{"d_expert": 32, "moe_layers": [0, 1, 2, 3, 4, 5, 6, 7, 8, 9, 10], "router_score": "softmax", "routed_scale": 2.5, "head_dim": 32, "norm_place": "pre", "qk_norm": true, "tie_embeddings": false, "parallel_block": false, "init": "uniform", "optimizer": "muon_hyperball", "lr": 0.00761, "seq_len": 256, "doc_mask": true}
Below are experts of layer 8 (counted from 0) of a mixture-of-experts language model. Rows are named router (the router's row for the expert) and show model dimensions 0-159. Each number is 200 + 30 x the weight over its row's rms, rounded and kept within 0 to 999.
After each expert's rows: "comes after" lists some tokens at least twice as common just before its tokens as in all text. This comes from a sample of Wikipedia text that the model never trained on. Tokens count by the router's weight.

# expert 99
router,218,245,206,190,168,187,161,239,172,202,238,141,185,163,206,228,228,177,173,149,189,269,229,144,242,200,218,231,161,216,228,155,194,217,171,220,226,239,218,243,222,152,199,197,179,198,217,230,205,147,237,221,178,182,174,259,230,199,235,239,198,213,174,217,223,216,210,217,168,207,236,202,200,178,200,159,231,205,206,243,162,181,226,154,162,199,183,187,220,235,186,149,173,197,210,169,249,193,227,181,154,189,174,183,198,188,175,233,199,243,203,178,206,191,222,212,250,194,165,235,273,232,256,182,180,168,163,188,192,208,228,202,234,230,160,184,177,162,149,211,165,230,191,198,149,190,179,245,168,188,140,224,141,179,227,154,167,152,216,218
comes after: " |", "|", ";", ":", " on", " in"

# expert 59
router,213,220,193,150,137,162,189,222,162,234,230,168,163,160,216,271,209,202,195,175,167,244,191,174,214,184,223,244,167,216,218,188,165,227,156,207,184,202,221,210,193,156,201,182,190,176,192,245,180,158,228,208,164,196,163,195,232,218,241,207,195,231,158,247,216,230,226,187,200,189,216,159,191,165,217,181,211,156,227,248,145,145,205,166,168,206,121,195,186,203,189,161,187,208,201,180,227,178,211,179,152,218,196,186,204,204,200,226,246,202,174,179,199,171,263,224,218,252,198,240,220,238,214,172,165,179,156,241,211,258,236,180,269,274,161,190,181,184,170,244,178,218,204,198,142,141,221,215,189,199,179,237,182,186,201,214,194,162,235,216
comes after: "9", "0", "1", "2", "8", "7"

# expert 26
router,216,244,191,167,218,176,169,251,153,247,237,174,170,169,208,220,207,220,210,153,205,242,196,162,260,178,250,203,185,213,192,186,185,237,169,193,224,247,213,265,252,171,201,197,165,186,194,211,184,176,214,206,179,179,176,242,244,170,221,216,180,198,158,217,216,221,241,147,194,175,235,197,159,172,244,157,208,169,262,232,162,184,191,160,179,183,181,143,215,228,203,171,141,202,218,181,244,182,224,175,136,184,189,186,212,178,143,228,227,229,200,156,228,203,234,236,186,215,185,244,221,217,236,189,168,218,144,178,210,215,206,177,227,212,193,170,174,177,175,230,161,261,207,163,189,144,183,237,176,170,189,204,170,154,211,176,193,138,197,225
comes after: " |", " T", " (", ",", " K", " \""

# expert 43
router,215,255,201,169,191,167,168,219,181,213,205,161,195,178,181,214,232,184,175,147,193,245,227,188,237,226,215,230,123,221,212,151,186,188,165,203,178,225,240,213,188,178,198,197,201,223,195,258,189,170,213,247,190,207,157,268,230,186,211,228,198,216,158,231,199,201,212,172,206,183,254,197,185,158,218,170,248,168,211,235,186,193,210,170,164,197,175,172,221,242,196,185,167,177,209,168,263,192,216,176,181,197,188,187,186,184,192,241,220,238,193,121,229,177,243,232,222,226,161,222,260,230,234,160,170,171,149,186,169,224,207,190,210,206,173,215,183,151,125,234,174,228,156,195,160,159,160,268,177,182,154,196,161,199,192,159,162,177,207,224
comes after: " |", "|", ";", ":", " \"", " /"

# expert 51
router,211,215,195,168,143,182,206,228,187,242,266,164,161,208,169,236,207,215,203,164,175,238,183,166,246,175,234,261,185,201,217,152,169,213,180,204,215,251,207,233,163,166,196,176,184,192,216,257,171,167,219,222,181,185,160,222,221,199,214,234,205,219,177,223,246,192,225,205,194,157,259,167,195,194,247,196,264,169,207,205,158,216,213,167,176,182,187,209,212,195,169,137,216,187,259,192,225,163,208,186,194,191,182,163,227,183,184,207,231,192,199,136,211,191,214,203,220,241,167,211,223,255,243,145,172,166,176,222,220,242,195,163,212,235,165,198,184,184,163,211,185,186,172,167,198,145,151,230,154,176,158,223,186,120,173,149,171,170,226,217
comes after: " ", "–", "c", "m", "|", "op"

# expert 18
router,239,203,216,203,177,170,171,238,188,198,246,140,156,192,214,219,233,208,181,208,169,201,213,190,240,178,248,252,199,218,246,168,153,231,164,216,183,267,229,212,206,153,211,182,222,198,211,221,180,179,198,195,160,163,129,194,224,190,224,241,204,214,160,261,197,229,208,184,188,160,231,181,203,190,241,141,233,180,244,225,158,182,201,177,195,175,154,194,188,234,166,173,168,202,235,159,252,208,250,201,159,229,175,225,189,196,194,237,222,227,183,180,211,167,240,249,239,213,156,211,239,212,215,175,176,187,153,244,218,227,216,159,228,206,143,197,164,186,165,217,170,246,214,197,194,166,149,278,182,222,206,204,161,171,192,180,173,167,200,237
comes after: " of", " in", " at", " to", " for", " from"

# expert 15
router,225,212,192,184,160,142,212,215,152,236,238,150,165,177,192,207,242,227,167,185,188,241,231,166,245,210,220,212,172,228,226,133,177,234,167,198,198,215,242,216,224,171,252,175,217,188,188,247,181,190,260,211,163,195,169,195,221,182,236,207,208,212,183,236,217,216,216,210,238,212,218,203,219,184,228,187,251,150,210,230,148,166,214,171,182,159,208,209,199,203,156,137,142,208,212,167,230,156,220,201,175,242,169,231,223,160,204,187,213,189,177,153,212,179,224,200,261,227,169,230,250,252,235,139,182,201,158,235,217,215,250,197,235,269,163,199,191,189,153,201,169,227,179,193,167,190,220,240,143,208,191,211,195,170,209,196,192,168,167,223
comes after: "0", "%", "5", " km", "4", "8"

# expert 40
router,240,238,208,201,177,188,160,250,188,202,229,155,158,153,210,203,262,199,177,161,168,205,221,182,201,196,243,219,184,219,249,175,189,239,157,208,215,239,238,238,208,182,203,166,198,187,226,223,156,157,209,201,178,177,158,189,225,177,234,233,177,203,148,240,229,225,218,205,179,171,243,207,186,165,241,150,229,163,233,212,148,195,211,179,170,147,164,200,204,221,185,169,176,189,247,162,232,167,225,179,175,217,178,241,182,179,185,215,214,217,193,197,227,176,246,218,228,243,174,225,257,218,216,175,166,205,172,253,203,254,219,162,195,221,133,189,160,167,165,220,165,251,183,193,180,189,172,260,205,183,158,238,160,170,226,171,152,159,207,235
comes after: " of", " in", ".", " for", " with", " to"

# expert 107
router,231,226,224,193,180,169,159,224,158,217,234,136,144,193,210,224,261,217,173,207,165,192,206,140,240,193,256,231,184,238,258,170,154,198,199,222,224,222,218,218,205,156,206,168,207,174,215,242,174,194,211,198,179,172,153,193,242,187,212,225,199,246,180,238,229,211,213,191,170,162,197,196,200,180,241,166,228,208,225,245,161,172,207,172,190,189,158,176,164,233,181,164,189,208,228,172,276,207,250,192,159,201,182,221,209,188,191,225,235,198,193,192,221,153,236,245,259,215,171,218,223,216,212,172,179,166,183,256,203,226,208,162,240,213,168,182,168,186,162,231,168,232,214,169,192,161,162,279,177,180,196,196,185,151,189,178,151,159,177,244
comes after: " of", " in", ")", "%", " —", " to"

# expert 66
router,219,254,200,193,177,186,166,207,141,213,265,152,190,188,183,225,255,203,193,195,158,220,211,166,240,191,240,217,209,219,254,166,171,254,194,234,207,231,223,237,221,196,218,188,206,183,230,235,157,179,241,197,178,154,136,198,231,211,234,237,163,233,151,225,204,208,195,205,153,185,221,203,186,203,236,162,247,195,231,243,167,164,215,184,195,169,185,183,188,227,166,158,195,187,214,176,253,189,221,173,140,213,175,226,192,174,194,226,225,241,201,193,205,150,257,242,270,223,179,212,253,194,223,184,200,176,169,224,203,212,198,175,225,229,151,180,175,193,169,231,185,227,187,191,194,180,153,238,191,171,188,217,164,152,211,157,145,137,212,250
comes after: " in", " on", ")", " of", " at", " to"

# expert 1
router,220,228,212,202,185,185,149,228,183,200,226,141,171,197,199,227,215,212,194,190,199,203,195,175,219,199,204,237,151,216,231,169,177,213,185,199,209,264,216,221,234,195,220,179,202,177,253,222,168,210,208,215,180,164,146,203,230,204,238,235,176,213,173,254,207,219,203,192,170,187,244,213,181,156,254,144,243,186,233,231,175,179,216,170,200,178,159,185,209,228,181,148,189,217,232,156,241,173,191,166,160,217,157,211,189,183,154,231,225,213,178,185,196,149,256,221,265,219,170,210,232,249,223,163,167,195,173,256,216,242,210,181,214,219,159,179,165,131,155,226,146,214,177,205,198,140,179,237,187,207,158,230,177,130,205,177,151,179,225,245
comes after: " |\n", " as", " was", " is", " for", "."

# expert 88
router,219,224,200,199,191,178,163,239,146,217,220,144,203,200,229,246,223,170,148,182,180,214,219,169,213,200,249,217,160,208,249,148,194,213,169,192,225,235,222,213,199,179,226,154,177,199,243,229,159,172,215,224,163,196,179,248,229,176,230,228,191,220,194,233,222,197,211,181,183,153,196,199,202,163,259,157,225,160,223,211,157,164,222,190,178,180,180,183,216,224,161,180,159,224,217,178,229,191,190,172,174,201,190,208,190,175,168,225,207,214,200,134,245,183,247,218,198,248,168,245,215,241,211,148,168,221,169,237,211,214,243,144,220,220,137,194,170,161,132,247,151,248,187,172,181,184,185,268,160,229,163,229,185,166,205,180,166,173,198,204
comes after: " the", " \"", " (", "==", "===", " a"

# expert 120
router,208,221,197,184,185,166,190,216,182,235,238,139,167,173,208,237,196,213,178,186,157,241,180,184,245,193,217,194,181,244,246,160,170,227,158,223,230,217,226,203,216,206,186,158,176,201,246,257,197,190,240,224,184,174,197,223,212,173,213,246,193,253,187,195,208,231,221,183,213,189,217,179,181,157,251,182,232,137,225,224,157,167,235,179,175,163,194,224,210,223,208,158,193,187,206,171,242,199,184,169,163,204,215,224,216,188,143,212,184,217,201,127,215,175,250,202,208,249,180,249,253,217,208,163,161,204,154,215,177,234,239,199,233,254,143,187,185,171,173,222,195,236,180,154,197,166,188,249,123,220,156,217,167,133,218,188,190,185,172,240
comes after: "1", " (", "2", " \"", "-", " The"

# expert 13
router,240,203,191,228,179,173,162,227,148,189,206,162,182,206,197,229,236,172,180,146,213,232,183,184,217,215,237,211,165,200,214,119,201,240,163,213,204,224,221,228,200,177,199,178,201,205,248,254,189,154,222,233,154,169,157,208,211,189,216,242,190,242,191,209,227,188,219,181,195,190,180,189,189,189,240,193,231,152,229,210,177,137,209,170,176,159,181,167,204,210,172,166,159,213,224,168,260,217,193,175,184,197,187,188,207,151,120,226,202,201,210,128,236,185,208,245,220,259,189,264,223,230,252,173,175,177,161,225,189,205,204,184,206,227,159,212,146,186,154,200,161,234,217,161,145,187,169,247,152,195,182,245,180,186,208,186,174,170,223,246
comes after: " the", " of", " (", " and", "==", "-"

# expert 113
router,226,241,220,169,157,156,152,252,153,210,225,159,185,170,205,221,257,179,170,167,194,243,206,172,211,194,252,245,174,236,209,167,176,226,164,204,214,227,197,226,211,152,211,165,184,188,219,206,170,151,209,223,174,189,187,212,215,183,206,230,203,206,148,260,238,198,250,169,177,162,256,202,225,154,223,147,221,175,218,254,168,150,255,177,198,198,165,186,212,211,177,168,191,195,245,160,222,199,206,142,180,186,180,211,205,168,159,236,237,230,172,168,186,188,213,227,247,252,201,260,250,212,235,186,188,179,175,239,188,223,197,176,242,199,167,219,179,149,188,235,185,246,202,170,164,172,217,238,177,188,159,211,199,182,197,186,180,174,237,246
comes after: " ", "1", "2", "3", "4", "5"

# expert 19
router,244,239,199,173,145,189,153,207,148,237,240,192,195,178,206,225,241,190,193,129,165,220,223,176,233,186,225,244,201,227,230,176,177,215,180,178,206,213,205,237,235,154,214,168,168,203,221,227,194,144,207,258,152,197,188,215,216,197,219,201,208,216,176,267,223,227,210,178,212,176,249,172,208,183,200,177,242,172,226,225,168,149,237,192,190,171,147,189,232,215,189,195,189,182,251,175,213,202,208,156,152,210,196,214,202,139,177,254,220,223,197,179,180,190,228,212,264,251,196,270,254,225,234,183,190,207,174,244,177,213,195,198,236,212,141,199,173,168,173,247,197,268,188,166,161,169,186,221,191,178,149,218,205,163,218,197,181,164,211,238
comes after: "1", "0", "2", "3", "5", "4"

# expert 72
router,189,237,186,138,131,190,154,222,150,257,250,159,192,163,220,251,225,191,179,165,187,240,180,167,218,194,205,249,164,207,204,162,163,246,166,210,220,221,224,216,237,180,179,195,164,171,212,228,194,183,219,204,154,190,167,186,235,202,255,218,205,229,151,260,225,210,245,173,165,191,227,202,216,168,225,169,200,182,207,243,186,171,231,170,185,199,160,190,171,196,155,163,169,204,221,190,215,155,203,168,171,200,169,211,186,169,203,225,253,215,181,176,194,189,237,245,252,249,189,234,235,263,232,167,188,171,185,227,228,223,243,175,217,255,166,182,171,174,204,257,184,231,182,195,156,138,195,220,184,181,178,206,166,182,186,188,176,165,197,230
comes after: "0", "1", "2", "8", "9", "7"

# expert 33
router,239,249,167,172,168,156,163,203,188,220,233,197,191,177,220,245,216,216,175,157,180,216,198,167,210,155,225,256,184,213,214,125,169,241,169,232,216,206,210,233,216,156,202,167,177,197,229,223,179,162,247,212,176,183,185,225,202,176,243,210,186,192,198,263,222,230,261,170,190,194,220,178,213,164,257,161,230,149,207,215,150,183,239,151,177,185,167,144,223,203,176,179,193,193,226,161,218,192,219,189,174,224,182,200,204,191,177,247,215,175,184,138,211,189,247,254,263,254,186,250,232,217,205,189,182,224,180,227,194,273,219,175,223,245,160,201,158,164,184,210,175,245,218,187,147,181,190,224,192,181,181,226,172,191,190,159,195,178,213,237
comes after: "9", "0", "1", "2", "8", "7"

# expert 36
router,250,235,196,222,167,145,161,208,155,216,209,141,174,159,206,236,204,191,166,170,179,242,205,188,223,227,206,231,169,204,221,164,177,206,150,211,178,235,214,231,193,163,226,180,198,209,199,267,195,152,227,219,168,185,167,228,238,183,235,226,221,221,152,259,191,215,235,211,182,199,208,187,215,190,216,160,248,192,193,235,159,176,261,159,179,191,178,172,203,205,182,157,171,188,204,171,257,192,192,187,168,208,171,207,174,181,204,214,213,216,183,148,203,206,243,214,226,229,161,224,224,218,239,171,166,186,146,180,154,219,263,162,215,234,182,188,136,127,156,230,165,214,202,171,166,159,155,252,160,184,159,221,162,204,221,180,172,203,220,221
comes after: " |", ";", ",", "|", " October", ":"